Weights of a small mixture-of-experts language model, trained from scratch on English Wikipedia: 56.2M parameters, 6417 steps.
Below are experts of layer 12 (counted from 0) of a mixture-of-experts language model. Rows are named router (the router's row for the expert), up (a neuron's input weights, with its number) and show model dimensions 0-255. Each number is 128 + 32 x the weight over its row's rms, rounded and kept within 0 to 255.
After each expert's rows: "mostly gets" lists some tokens that are sent to it at least half of the time. This comes from a sample of Wikipedia text that the model never trained on.

# expert 12
router [ 92 195  54 161 139  54  79 112 126 127  58  52 129  71 188 200  68 149 212 151 162 138 105 164 128 122  90 135 178 144 146 117  84 134  99 121 123 130 125  62 106  73 101 161 134 123 122 119  75 152  86 154 143 134 129 157 137 138 118 130 152 114 124 115 169 153 149 112 115 133 122 125 121 137 105 116  80 134 160  88 129  91  91 116 130  90 118 106 107 139 100  78 133 164 111 124 203 163 149 175  97  97 121 109 106 105  94  89 176  96  69 106  53 134  81 156 157 157 140 160 174 152 160 123 119 141 112 158 140 129 107 112 176 125 114 134 105 130 154 103 161  95 113 110  84 163 113 107 116 182 151 208 100 126 149 124 155 139  87 162 136 156  98 187 169 146 120 147 162 132 107 169 117 138 119  69 134  79 118 109 137 105 125 139 137 159 157 103 109 110 155 104 130  71 178 118  96 168 168 154 157 138 128  46 162  81 133 124 120 139  81 127 159 110 127 104 186 100 143 121 138 179 134 159 191  77 156 158 133 137 159  90 137 116 108 112  94 137 192 139  99 134 148 129  67 151 186 129 150 111 143 144 192 142 143  65]
up2 [118 118  89  88  69  68  65 181 115  81  82 158  74 152 141 158 139  77 176 121 143 136 157  66 117 127 123 138 125 144 190 118  59 164 120 139 146 136 118 144  27 134 128 121 150 137 137 172 105 117 120 138 157 155 144 109 118 131 117 146 133 105 137 213 146 108  74 138 141 150 140  99 123 133 142  86  86  69 120  70 117 111 148  98 114  98 132 115 169 144  74 141 153 116 217  76 161 158 138 126 155 109 137 196 151 158 122 170 132 174 159 163 115 107  42 100  77 121 121 158  80 105 119  76 167  98 156 117 139  85 171 154 114 127 101  79 111 128 184 131 163 129 144 140  78 132 109 106 108 171 148 193 172 119 141  92 186 125 134  70 160  91 133 119 131 113 104 129 152 120 102 118 111 148 198 181 155 110 115  97 117 121 101 136  84 111 123 223 156 174 119 110 152 153 133 128 146 110  99  78 151 165  93 170 160 108 178 109  89 125  92 120 140 147 137 116 125 145 127 159  82  95 120 102  99 111 108 143  72 127 164 136 130  92 145 143 151 137 143 145  91 161 127 141 142 155  83 159 119 154 130 170  86 150 103  35]
mostly gets: " Ma", " La", " Sa", " Ba", " Ha", "ha"

# expert 35
router [ 89 164 165 177 102 130 133 123 104 128 141 157 146  96 119 137 126 127 116  95 210  94  74 184 148  98 125 168 148 147 132 221  94 100 145  43 128 146 119 140 123 116 149 174  81 102  89 183  76 142 102 120 181 128 104 103 119 171 145 153 169 108 146 111 163 152 116  83 128 142 116 116 159 156 163  69  83 144 180 112 196 127 118 115  86 109 147 115 114 111 100 134 148 172  89  97 154 148 115 189 102 142 165 121 140 174 118  75 114 103 111  92  99 163 103 161 127 120 129  77 119 188 154 201  86  93  91 149 145  86 145 104  85 125 172 166 125 182 123 132  88 118  95  58 106 148 114 149 131 120 140  99 120 125 150 204 163  95   0 128 140 129 150 137 146 157 128 155 155 143 140 144 119 142 149 100 108 173 160 109  94  75 112 165 133 140 102 148  89 122 108  90  98  88 128 124 102 126 113 104 159 126  93 134 127 101 133 161 145 124 121 134  93 138 113 105 136 169 140  98 122  98 166 159 161 207 177 130 164  66 172 107 126 140 120 130 127 118 121 107  84 102 191 126  94 181 129  88  84 110 178  83 126 143 130 202]
up1 [159  85 165 120 156  94 110 103 119 154 142 122  63 135 192 130 161 146 144 148  96 141 134 153 134 123 127  86 159  82 192 118 123 161 102 102 203  98 175  86 126 113  96 148 170 126 122 146 112 126  90  90 131  37  90 150 132 240 134 173 110 150 125  98 119 172 125  81  95 127 108 148 122 126 105 122 109 126 139 131 141 142  89 137 130 111 135 112  93 114 102  77 129 167 134 110 154 133 117 155 132 183  64 114 118 123  94 134  52  87 170 109 173 130 159  92 153  75 133 113 129 192 153 111 131 129 194 121 155  95  95  91  99  58  94  77  76 104 134 155 149 144  99 133  70  82 111 140 139 171 141 116 143 174 122 134 158 149 131  81 150 120 163 154 138 127 109 114 101 154 146 116 126 112 145  95 110  98 211 127  76 188 148 101 128  73 171 126 169 144 108 123 133  89 106  96 115 164  94 130 168 135 156 131 120  95  94  93 106 140 121 147 189  88 126 229 125 105 115 152 124 125  86 117 142 132 147  94 134  58 130  90  80 160 201 117 140 127 159  78 179 138 125 119 144 139  70 139 190  79 148  99 151  76 117 129]
mostly gets: " John", " William", " James", " George", " Hill", " Scott"

# expert 7
router [106 126 130 122 125 110 111 140  91 165 121 133 128  86 141 114 128 193 141 113 164  95  57 160 125 144 133 163 168 115 137 100 111 107 165 164 161  67 167 154 138 127 113 143 133 176  91 176  54 122 115  84 100 116 133 108 134 130 122 105 100 102 139 144 192 167 155 163 101  89 121 163 124 111 188 140 104 110 125  91 165 151  95 133  96  98 150 138  75  98 108 116 157 128 122 181 127 125 122 159  48 101  88 119 165 155  59 112 136  93 133  79  65 132 160 157  67 117 137  60 188 123 150 130 146 139 178 139 142 138 161  61 132 134 167 151 154 150  89 198 136  60 125  79 126 144 162  91 149 150 123 159  94 168 178 126 143 121 115 141 134 104 123 168 159 170 146 148 127 127 122 123 118 129 116  93  83 101 166 130 121  78 140 122 117 127 169 140 153 112 114 124 109  34 155 158 103 149 145 158 158  87 172 111 109 121 158  60  80  91 120 138  54 135 167 137 168 145 140 160 135 161 236 167 120 157 110  99 151 120 141 163 102 171 146 150 208 139 167  85  89  79 138 175  88 146  97  61  93  95 150 121 113 133 134 153]
up1 [156 121 161  98 146 132  64 125 173 136 170 116 178 118 148 114 139 229 111 156 199  87  77 141 130 153 159 167 148 126 200 173 128  97 127 175 150 129 159 129 167 168  97  75 180 162 167 122  92 104 181 111 124 140 144 213 130 135 137 153 141  94 135 122 153 171 104 146 166 176 166 163 114  81 136 200  88 185 101 102 138 105 147 109 110 140  82 152 104 112 124 159 112 134 124 213 134 144 142 103 174  69 113 168  95 137  74 128 133 113 137  95 112 109 174  87 109 180 137 133 167  73 120 119 119 144 167 143  88 119 196 101 128 160  98 129  98 169 123 141 121 126 124 117 117 184 100  88 109  98 114 162 149 138  94  96 125 110 148  87 165 167 156 148 180 124 104 133 195 168 139 139  74 184 163 113 152 161 167 177  82 111 121 162  45 145 136 120 141 136 123 122 123 167  76 137 194 117 156 176 124  88 167 102 142 115 148 160 132  97 125 147  87 121 156 173 116 103 122 156 147 142  82 183 111  83  80 116 145 113  91 165  98 149 124 115 164 136 173 131 121 146  53  98 142 108 120 100 120 169 154 125 128  92 124 119]
mostly gets: " Best", " Nominated", " You", " Sing", " Albums", " Movie"

# expert 39
router [119 107 136 109 103 145 133 165  96 126  92 139 176  86 148 169  91 131 116 146 163 111 100 149 137 109  84 129 124 188 209 109  37  89 167  81 126 110 134  74  77 149 128 135 146 118 222 142  71 131 123  58  72 142 125 104 108 133 142 125  69 132 172 145 139 123 156 169 164  72 177  96 197  99 128  76 120 122 130  84 101 145 101 147 197 137 122 126 129 128  60  97 159 133 112 153 134 129 110 186 103 127 111 110 126 174 100 114 150 122 117 121 188 176 101 151 128 135 102 182  70 133 146 163 139  98 108 107 134 163 152  90 142 137  90 140 127 127 103 191 167 162 140 109 115 146 108 109 120 186 144 152 112 127 133 169 125 139 105 140 153 117 127 138 122 127  93 124 115 157 113 161 135 149  51  48 147 118 157 119 134  88 181 179  65 113 177 148 122  52  84 156 109  89 179 106  79 140 132  98 130 113 112  99 125 105 151 145 106 160 127 165  87 121 151 110 150 152 155 159 146 117 119 110 146 150 172  57 151 120  86  49 153 208 111 121 153 150 127 114  68 159 138 165  88 132 131 117 160 151 116 139  63 150 118 160]
up2 [121 165 135 156 151 123 127 135  71 113 112 155  96 112 155 104  41 171 113 128 105 145 187 143 135  97 134 127 116  75 166 102 138 122  83 196 107 159 111 143 142 144 135 139 208 190 155  96 119  79 128 100 116 107 140 146 176  73 174 152  75 101  78 102 147  96 124 128 139 103  92 111 169 171  98  93 130 166 112 194 121 125 105 141 108 139 112  92 137 125 134 155 117  92  81 117 112 171  90  99 129 100 166 143 117 135 135 117 146 120  99  83 202 114 155 182 105 143  97 112 124 138 105 155 128 161 177 111 154 112 109  90  92 141  75 113 119 141 144 171 120 131 185 156  81 160 209 105  60  94 125  83 116 139 150 227 147 149 140 120  69 127 123  72 117 136 166 177  84 133 100 152 120 137 104 157 108 157  96  90 155  64 162 149  90 212 124 145 135 107 123 147 110 103 181  94 164 172 149 144 124 119 133 130 127 172 142  93 102 119  75 182 123 123 181 146 144 108 142 127 118 104 102 106  70  73 104 127 139 112 168 146 153 146 192 142 113 118 138 120 173 132 108 161 137  46 195 120 188 107 111 104 169 108 154 105]
mostly gets: " Japan", " United", " States", " Alex", " JPN", " Korea"

# expert 17
router [ 57 126 134 102 150 123 148 168  81 129 158 152 145 136 142 209 114 123 159  77 149  89  72 115 142  82  84 129 198 124 144 129 102 121 140 111 135 143 122  42  70  62 139 112 184 153 202 218 112 142  59 123 170 139 126  79 140 124 136  89 127  99 134 173 145 141 125 151 109 135 123 124 152 115 113 121  80 106 154 107 151 157 107 105 158 110 216  84 147 122  77 102 136 143 113 104 125 132 118 122 129  83 179 145 105 194  86  60 147 143  88 165 136 130  73 112  89 113  74 132 127 118 162 148  62 171 176 143 194  63 141 131 111  74 152 104 129 166 194 131 181 135 110  91 116  98 126 121 147  83 165 108 116 149 131  98 126 148 103 128 168 123 147 158 126 189  78 168 106 145 135 147 136  98 135 113 138 174 176 144 158 111 108 129 119 127 104 103  92 135 149 167 140  92  95 112 135 171 154 198 154 154 120 109 111 115 135 126 133 162 126 127 115 129 123  95 166  93 127 189 126 134 117 176 186 145  95 125 166  71 154 192 120 144 106 129 112 120 156 171  78 193 122 145  93 105 156 129 146 129 149  79 152 125  78 102]
up2 [155 113 105 175 153 181 126 123 149 151 127 131 110 142 135 118 106 121 129  68 110 168 123 152 173 148 160 102 145 139 138 126  41 120 111 140 156 149  74  62  66 111 166 160 151  73 123 150 106  83 111 132 101 133 145 133 172 137  72  94 156 131 164 135 167 123 148 145 149  98 128 143 120  95 139 110 130 165 174  82 166 174 112 122 133 189 164 163 171 155 105  80  69  98 178 127 112 153 184 163 145 101 153 123  90  68 157 137 131 176 122 157 114 130  62 131  82 148 115 107  95 158 140 133 107 177 155  80 180  84  93 168 104 149 110  52 166 140 155 129 108 134 105  91  96  94 158 110 103 132 169 105  90 118  97 124 132 107 121 145 124 106  55 114 172 109 170  68  67 153  95 142 142 117 103 145 220 116 117  88 119 156  97 110 172 118 201 187 101  86  99 146 134 125  91  89 144 141 120 170 142 157 148 126 120  81 145  94 109  79  82 168 171 106 184 110 137 129 173 140  70  75  63 123 112 145  80 157 167  69 156 151 133  92 160 100  74 102 133 130 159 129 110 135 147  97 169 133 137 153 160 133 156  91 134 155]
mostly gets: " France", " Brazil", " Italy", " Paris", " Philippines", " Belgium"

# expert 43
router [131 132 141 181  35 149 106 146  77 137  73  92 148  89 149 105 129 136 126 136 129 183  95 145 126  99  98 160 134 223 179 176 137 121 166  86 116  83 159 128 133 148 120 106 188 146 134 169 110 116 125 113 119 100 186  95 157  86 100 113 126  96 149 133 135 161 102  74 136 123 153 125 167 152 115 116  78 143 155 140 162 158 119  77  83 141 138  87 137 124 124 107 156 173  80 155 126 152 130 148 173 132 168 106 129 127 117  84 178  49  91 103 142 143  89 103  42 162 150  91 103 166 157 162 115 114 150 148  75 148 138  59 157 103 164 122 144 147 130 148 144 162 117 123 127 179 123 121  97 150 126 104  81 115 159 175 128  98  81 132 158 104 135 147 149 144  71 120 150 164 117 174 136 161 172  95  97 125 101  61  96  71 116  95 144 155  81 107 100  53 105  97  99  94 142 100 131 157 100 185 134 144 143 132  93  92 153  93 147 145 142 120 109  75 214  87 161  96 125  91 148 162 144 124  99 176 168 104 156 107 138 118 147 120 119 143 199 144 113  93 135 100 143 119  72 145 139  69 105 103 212 107  72 130 128 167]
up0 [161 117 133  91 118 114 101 127 106 163 164 139 150 133 152 141 139 204  99 122 121 121  97 144 151 115 118  84 154 202 109 139 141 160 115 155 123 122  96 142 180 115 137 104  99 121 199 139  99  78 147 192 156 126 125 176  85 148  80 103 110 154 151 182 111 151 115 170 119  90 180 152 105  98 125 134 117  82 167 150 118 150 122 181  91 193 110 170 102  48 118 177 128  84 195  91 108 155 175 194 149 112 172 161 153 126 145 117 176 105 134 115 143 108 112  87 113  56 147 136  80 104 108 146  90 143  73 160 139 123 126 135 130 142  91 151 176 151 123 144 135 166  98 148 105  99  95 143  94 109  67  98 131 141 119 101 126 170 126  81  90 155 133 135  77  88 147 128 135 138  95  95  51 146 144  87 139 197 184  92 175 176 131 170  90 129 102  73 119 125 138 104  77 125 146 201 122  92 146 112 120 138 144 169 104 111  70 127 125 158 151 144  26 109 197 120 160  99 143 111 152 150 134 156 172 139 152  96 155  56 134  84 172 129 178 118 134 125 140 138 147 137 142 155 119  99 129  78 128  90 108 112 150 116  54 138]
mostly gets: " Air", " Part", " Side", " travel", " According", " Beat"